{
  "num_hidden_layers": 9,
  "hidden_size": 256,
  "n_experts": 16,
  "experts_per_token": 1,
  "d_expert": 672,
  "d_shared_expert": 0,
  "hidden_act": "swiglu",
  "moe_layers": [1, 2, 3, 4, 5, 6, 7, 8],
  "router_score": "sigmoid",
  "normalize_top_k": false,
  "routed_scale": 2.0,
  "balance_loss": 0.00138,
  "balance_bias": true,
  "init_std_router": 0.00617,
  "lr_router": 0.00101,
  "num_attention_heads": 4,
  "num_key_value_heads": 1,
  "head_dim": 64,
  "vocab_size": 4096,
  "norm": "rmsnorm",
  "norm_place": "pre",
  "norm_eps": 1e-06,
  "positions": "rope",
  "rope_theta": 10000.0,
  "rope_fraction": 1.0,
  "qk_norm": false,
  "attn_scale": 0.125,
  "tie_word_embeddings": true,
  "parallel_block": false,
  "init": "uniform",
  "init_std_qkv": 0.0237,
  "init_std_o": 0.0,
  "init_std_up": 0.0237,
  "init_std_down": 0.0,
  "optimizer": "adamw",
  "learning_rate": 0.00219,
  "lr_mult_qkv": 0.5,
  "beta1": 0.9,
  "beta2": 0.95,
  "lr_head": 0.0131,
  "max_grad_norm": 2.0,
  "warmup_steps": 388,
  "schedule": "wsd",
  "decay_fraction": 0.58,
  "decay_shape": "linear",
  "final_lr_fraction": 0.05,
  "batch_tokens": 262144,
  "max_seq_len": 256,
  "doc_mask": true,
  "z_loss": 1e-05,
  "train_tokens": 679300000,
  "max_steps": 2592,
  "dataset": "wikipedia_en"
}
Below are experts of layer 4 (counted from 0) of a mixture-of-experts language model. Rows are named router (the router's row for the expert), gate (a neuron's input weights, with its number), up (a neuron's input weights, with its number), down (a neuron's output weights, with its number) and show model dimensions 128-255. Each number is 128 + 24 x the weight over its row's rms, rounded and kept within 0 to 255. Numbers have three digits each.
Before each expert's rows: a language model's description of what the expert responds to. This comes from a sample of Wikipedia text that the model never trained on.

# expert 4
Description: Determiners and name fragments
router:126146128129090145154130095108141136124070149150185124141116089108135190103178182144134115115155134141147104092080194155116149148125127109123136109129155139127156151121132136132096128155141107131170167092112155131151138170080112112128133131096124130134121154113144095082156135151125140163143107131109125111177105118117137165110138175133158125139137137157093108150124112096072117110129
gate1:107154163149140104114120102092108142110126156101122129128131156139124155071127131147171079098122115112118096088124095137148146128110102110148143132154153168142146095103125123157172136147124127156175131123128123137134164129105122139139141162156176133116116111125116127140151131121170167150118117157133148125099103131176115111152069100161136110108120104177086127110140122107128139126151
up1:105095134129089095089100115142119114166106135098114113133119132119134103101156103127130067138132144133131147093146056078143159157096116146116116128149115133115140125096124084128161109110109148098123123143156112102105141154126110134108122117116099143096127114126113144078110093103134128121111115132122130089138097122120137134105116113150109172124100115174135157136159089146104103135136
down1:201144110085160113133112112122126149118115136092103115090125137110092127135168149097119105126127126138137124137126124136114105151081140119103123118121090170128092124111139115115079143089130130100130112097119109116093122131113143132098100190130096146123118139123134110112180092111121153140103173141112102152123167157095081126103138143157111149105121126154142145102093117149133114100115
gate2:139103122116140164096166139118116152158103112111089136149143142103138153132134161117109099072132127125136098120112103098146120131152135065114152090142096129126140130111125157145163113135153172103116107103113099123094167183120155102162099160124144119121128147148102101124117116116184154144182151101095141148123140168169160117109111114170148126120112130117141137140126121122093145080105
up2:148129125121136143132132113161112098145094104119162121133130125105113100128165147120130094104136129143136109153117125150124134125130138121126164080151151105129139141104135106130103110125116112140089125088155132091094183154131147112119107157094127152128094143124097134107101098158183170114141119080089156180150108134134121095100162098148118162112116116114141111173119140125133136119130
down2:127136074112123113112063121139141095118141120104140130092167116136128102122164125131127093143180137157112122163145133105095124144118146155124162108127109120113157085151184144151150075097131100152119123139156135124121091110151073105155197161119157107155104114117150138133120149111118117127127141132098117123137134128098128172136117086114117123138096157103121104100128124135131127149166
gate3:133134110111111151153077135140129156110111086099131133154121130155118079123104163139130134064135136129140159142112160185148125163134110090125097089150111176130072151121164130118108154170137104103114103148108123149113142140181099138116164128141101117138125161136097153103083169150129106118127120113110154095090128156126108152142161148110199123126098094126124115129140110130103130161107
up3:092139122140122168169127063108130109088101158160108132126098118103144100146174095099156105110119141095101158155156127142084133132111084122139119114127144125139146088121131107116135135137096131142157121156102114084103114122144184099125124118167150110142167124114126141152130154101135173149173151080126129145133151135131143136157077138132123117130124134128117128151106086098155121086135
down3:088141121132130138104080154153146102125165162097140158120144135131123153123103153088149182130082140107125139089144142122112120130123151107132151107173140140117090175154114091160109096160122130148131083149084126095149123097145093129164137157119117112117112116141127136145112109125107084161112140170145146127169097096140143157118101132142160099141149110166108165128078148112132100148125
gate4:103104125117117167113164137096114113137141114144123117150109126133134160138128137121118143135141175126139116117163114168089094124162101130120105194167116130167117150136119169119127127099059104075140089134116144137108133141132128152103161109119158168092132130111126160103126093102149167115074167153136137117110118105152154096111125144121075178169148130152083116156102122153097100122173
up4:120155127143129114105140130091122141152123173130129181104153166103151099155113128123111117086142146142121141125104165148134133131114164168106162131111117136102149119136129100107142132144120150112155150158163129139152122137108126136161105089100136101141132135195123135092143104143118117167125125121118087167156169133147149154153105139159136120142157142139136133116174147131097145109149
down4:089191138131137133104125142135151132129122154107138154150087111164154146129125126079102130111159118106130108147146116077155199129122124098124168104122142136148105101116161091092118130167127140147130148147123091125122114140169091142158098123162132114138166136143120127106102121170101137125126103160123146142153134105119110126098115137149140092121121128165110152115080147114101152137095
gate5:114107116110182107145137142134097127166165121130153109119119149088133112114132108118111121136185136132136158147181100128119120129170116081071115103148095129187135085111142102140144136118125122116121107170144144116132182132128179096135116133107157097174070140109114125126148131121110127178139156162104168126136105154156141129159134125092125143133103175080126114159111150149154089143147
up5:113165112142118153132173114132145124125139159122100144122122122094108136153112189151160094140110116119116117117124099109141146177133141129172145155108111141144197105091088114121124149136145109098111080106136162135151111147104097137169115154096148102153111125131120112133111143150134116134151119173142187103142106116127133083135123132143143125090120167187131148106155081134130123111156
down5:128145145129141147098087110120118144147173165130130162122146115102131116120138146132132130081153171139082128151153146103094143139114118132118119147127136144113129104116155139105124133136148127120123089140123128131120108139189090141121135107129111084154157155099112139130124141144138161150100096135160108080072171156101141168120142167142124138151093129165162167097141190089122137124114
gate6:122143113110103179146167143099126154080146135167123131117161145107161098141102163137123112151144113114143139167110120129121148141092149133105153117137132095107123112133141103127153122171174149155108130120153144134167153149157142117160142116136142179139147140144127117121143126108172134139158139103132099122088129120102204121124112126134101163101118122104108106128166140041128083126127
up6:150128148147091167121190096149152130102122098135149164149131091178137128100099140159163122119082116118122123148117131139071172138176090118146129065120149137123167142143109123129130139157145121142100122083118101110131116144128127149154118128118115115165148112151115134146106112115138105147132107116134114107121128111149140135128153103152097153145123135114124141172114112108121137144149
down6:148126132114158119086073126147160136152125142084145085122129130174161103144143088103094141128132155119117172104161131121136161160131117141140135073122146157118135147131135078137150114120113083114173157120122129097152124142115095169194062127140082111122119161114145118120109149108135139163115096189129135167100111133098120123134117145144159093117148163145129122106095163172115095130116
gate7:145150179137133125115149124138126128156164142175099096125117083091149120117153078149136153158117138106126169117089122103146144142156097101115150149096176147108126099121112075123115143158152097135109126162112111117123158135126124135153108186133118147184121149102107111143102152120125147093128123131130145116130090116151147161156142131120087111148098107149129124114134075111101109094131
up7:144149117110124084137133088095092111121118168139088115099154123133099138129139121100119112140151164139146140137113072148195116146152098152143142156149114123161098137101130084176155126157164118136116124114122126134125138170097123102151125101133125145134108137175104121113097130092134151075091130143109156157152147148164135158141127173129126107128098136098128123152156115108104101124139
down7:138115125107134159147121154132097154169096133096101125092115080143122165165175111126106132164102135154124141122106098180146147117135157163120167110135063109133140153125157115150143123161127137147136136165128147110092116134120126121120118141087135111141127077117095145152124098108138167126104125139132165129146144147046125156124128119169111131142140164125130114086098145096164093171123
gate8:125134144141136140136082133112120146094089116106160117155150127130112138079076155122125134147078119104148153139177089162117154081138153169132154124149152144155132071104123110088185140151099077129086140135116117105118090096170159148105132139085108130070128116150125166100103131109120093110108134162105092108141146143128128121104135092174131101146124099114132131125158146065103139129169
up8:174162131144148111150137129122132096099163135139099114119103153122101131165149117102102132172161126115109130115128162111121165089128124160111137093145100150116147116135084164146124113163108158145089157118110111134100126141163125153135069111137081116161133140156098077154109153108124185117124122115164116145136151122166153150137160131107104159128118087184136148137091114123112101136117
down8:099121167125122167113142149126099104144127120106108126118123117107078148160118132092150102129075104103157125138107147148159128164112151090110121169099061111119113112176136087120135172159122142101096163128115113117135118156164115117145111151132124176118141115102125127154124162130080139110186156130169133115111151155133151143093144119154111137154120144106138156160126132182063166128110
gate9:140091117139150069173091082149117110120144137121152171107160163142124134081138077113096139109105129137138168154126113115094126134126150066126158123115120152156175111147123153065136119158127175118104103143105174139106129150154112143124107148125096111126103106131144138079144131134127154100147155115117102105125113113170154143091160109119126117140141136110136134128126118127135151150121
up9:146142165164098116130126181109097122152118163166079139148113149082121149071136150090126105135131119106148107085122122139130117131124142108103145161160103122105126094105122119160137149124092134135134104132153112082095138103138109139149117136187101113117155078051110187129087151130111142121120165163126128138137112116126108139125122144101126133130147134142128143131156110161129102097111
down9:101126155120115077091133096147132122137132106132146120154138165121123110130133185129183128153145156109112125142135137143107154136154146122077137131106185091095126147132169123104095139139131140143148126094146174126130128131146121107121146145100127139145108143063087131137168078148134109105130110082159139124105130127173097123120144125151110120124138124098093140154135129114157150109114
gate10:074138130153117108099170147107103115129127070113152150092133143118116174134141102110136141122135119134105128129073152146123121200141112088130206103119133125067128166138187081102115140160137121121119134150150168129098147097096142128150092125119128114117108117082117161128085154138127126128099144100093160120123086123098159106152130152115167127123158139121134153139107133129150159107150
up10:110114137163168119165120143089123110178119138122129143131151135126138121145125115112140145141148188144115110103147114132166143142131127157096120139133140131092121127120111111149131137134149118142130118143176124117142116138132109135085106057112105163108124105114105125120138146112122142113122123147163122124201117151170145089146116113129142166122112117121126150083139146118161115142170
down10:155116171073104090097155157050157131161130119125158113119142137167106099138101150117128108112122148067150131116104116120090116143119161084110140089116117113128077142139123143117144132108133070120112120112099169073092159150104131133121126114126129132140101119116157147102149112103082129117095131101147114098130145126125104088130167135145126087110119061157156148125123113124128156100109
gate11:125124129157109121101091097109098146097152147123129099164104104174147146110152174142110103151123133157123160160148084159089138115160079129133107132134133111147146091144138148114139137124139152150160124093104119124133148158108120169180094132147107114121155105095112169116101155106122117143116121075137137092121146152114127123132178139145097107144118149093126136142122127116138179140145
up11:148117163127091129112132101097136146104145108146142135139149115141134149123137119134097136153143134129132152137099149122111105102147121139071186088109134121090139091087129075114144098131164146145089118103142142087101104086139107098094077109101159104140110070148085099115132102128120179130142177108106147125174143145119102139159152121149136135095100174141118107130133112142132101116124
down11:140088099139095148143121122130144117141122155073112143125105129138130145116114126153133178135106129126083149120142123166128106144128107165080132102121167138125088109129111143129130120118117147108123108113111093112162136108166101121143133135080114137118099139122111107120119106137128096081103134079138132155121146148157128127160112092111155170141209099121096141133122136142105092127114
gate12:169145122125118080125138099124117108135099123180138119122113088162093126123115129122147109121148143140158150186137120178124098120135129105108132141131111102116149132146115124105092138132128148168078131173123135161085106133110111159152157156157123114096128126146187155140122117068124117146098144147115140135154143098140136127136137103148161169074150167148137124150128162126101107163127
up12:162106157131060125155095159138167146106140118090092130130143112099155134129149098111145118104130141157157098094114079136119157132119104114139110114110134140122161130139138212154120107154086161161097107121128108121123097148139099137125145177103131117106130115135160131158143124158138116156132106150157106120094114114123107087097127120122153127155189130089171131128115108212148129121151
down12:146116155104186116128160123135131074075136163118151154126131121126141119118120101143101104136127136120146134089148153134167089130125102098101125074163114112120120121120118113169121118171176110148146100170104081114136122155095149115092146129096133176099165131116143130154118110138151156144082107144142135123118106131136154100114123128117116116119098080071110132065102128117111116082091
gate13:142153153114101132132103114112133112093120113107136119102104117151104118109139124099106121126135128159166099123144092152136159134146146146131146133109133093133129133137121125111130140159122086092112117110095177149183100137111150197149120154118101137097118077109139084098158136131126140113137128182155134126154125111112114111144175139174185136125127178132143114123139145107122123113172
up13:152125103093147128116134158111126123141128110129148142146101157125142144108082129148131160136098114150148141173146136138117103142136110157139154094126117112130177085156127102108133119134110111120118118144137119131071113122075097097150082134108118130093141127108122106141098138146121119061104167106084171089136111143101134110088058160076116083156086131151145092108147151100155173099171
down13:191139114146120168153156143105139134157142130153142121138155117141142130124124144177147151160109151088105128065108128216129167128090132152135159130120123086104149131108100114115148126097076145132146116114160125131186113147154142150151095134115099148119086133158135115156133099144126124177129151139147142117152095150107133145115151113165145109135175107165099118149107175088142148145112
gate14:123135137111106141098134142138162141189074147137121110169157134116149163059154116154087164140132145103158124180109145153124078116125085161091166135118098125162120157147101169119134101136122161097141129113132146098117188111166168121088105104138132154157120174093117130137136152125166159146131133156107123120090141146119144174153169160126117105120141162109125122127107137151131143156119
up14:130135119129134095161088137124126139132154139117099163137155145153122107139095158127103129107115144090127120130125137121168107147134138113118166143088173119110165144124146141121150086104111114158154133129124142145122099171107084088110165156136133120145117128136103127079140121110115147113127138110136109111103085107199117112159165136166113122090110126123113150118148100118121122122087
down14:100155082110132117126084129100167123165117133159122166098143088127128142126133123116108071110175119124138129093175153139117164128131124126167135106171169125134130138140134089120081123134127158131154111122144202134125121121142127100142165134144136138115111109114085113144111124113102141120080141122129094113123098174156106131112108158124123095070150100116137075138187127121142143111105
gate15:134133138096115101158094120160125132102121157137169139146154137121095153112139194127149157133088122099170177088120126090110121165109136148123131157113138131133099123119149136157156090165107116109120182105107115138144170175138110154143169143140145163094117111103135175090096111125131142159095122190153108133132089169131093119104134131145169138118149162160144118152143151110157143159165
up15:139127137119095130155183151099141152131131120159165166153136172084130145082088108104118165109125167137154122140125168121127148125153138103171121137145140096143140139129120135110147114127117124104192143138079098133139142135087112101187144149085137119154132099119148081130116085114108120161125131090144118132110135133104114143114097175114157123141116140112082137157133189086126145163121
down15:099139113117105149122148115128110133071125134130129135162154152111156095116078132156157135166130112139102117131146129117162133086173134136142131105096099117103207111106096192165128117076131139128125097087089141161110165148128125149147128167120146185137113134118124129120147136122109130150142096093122149148157179131167120155132104122126151149139157179112148099110118133141121132117135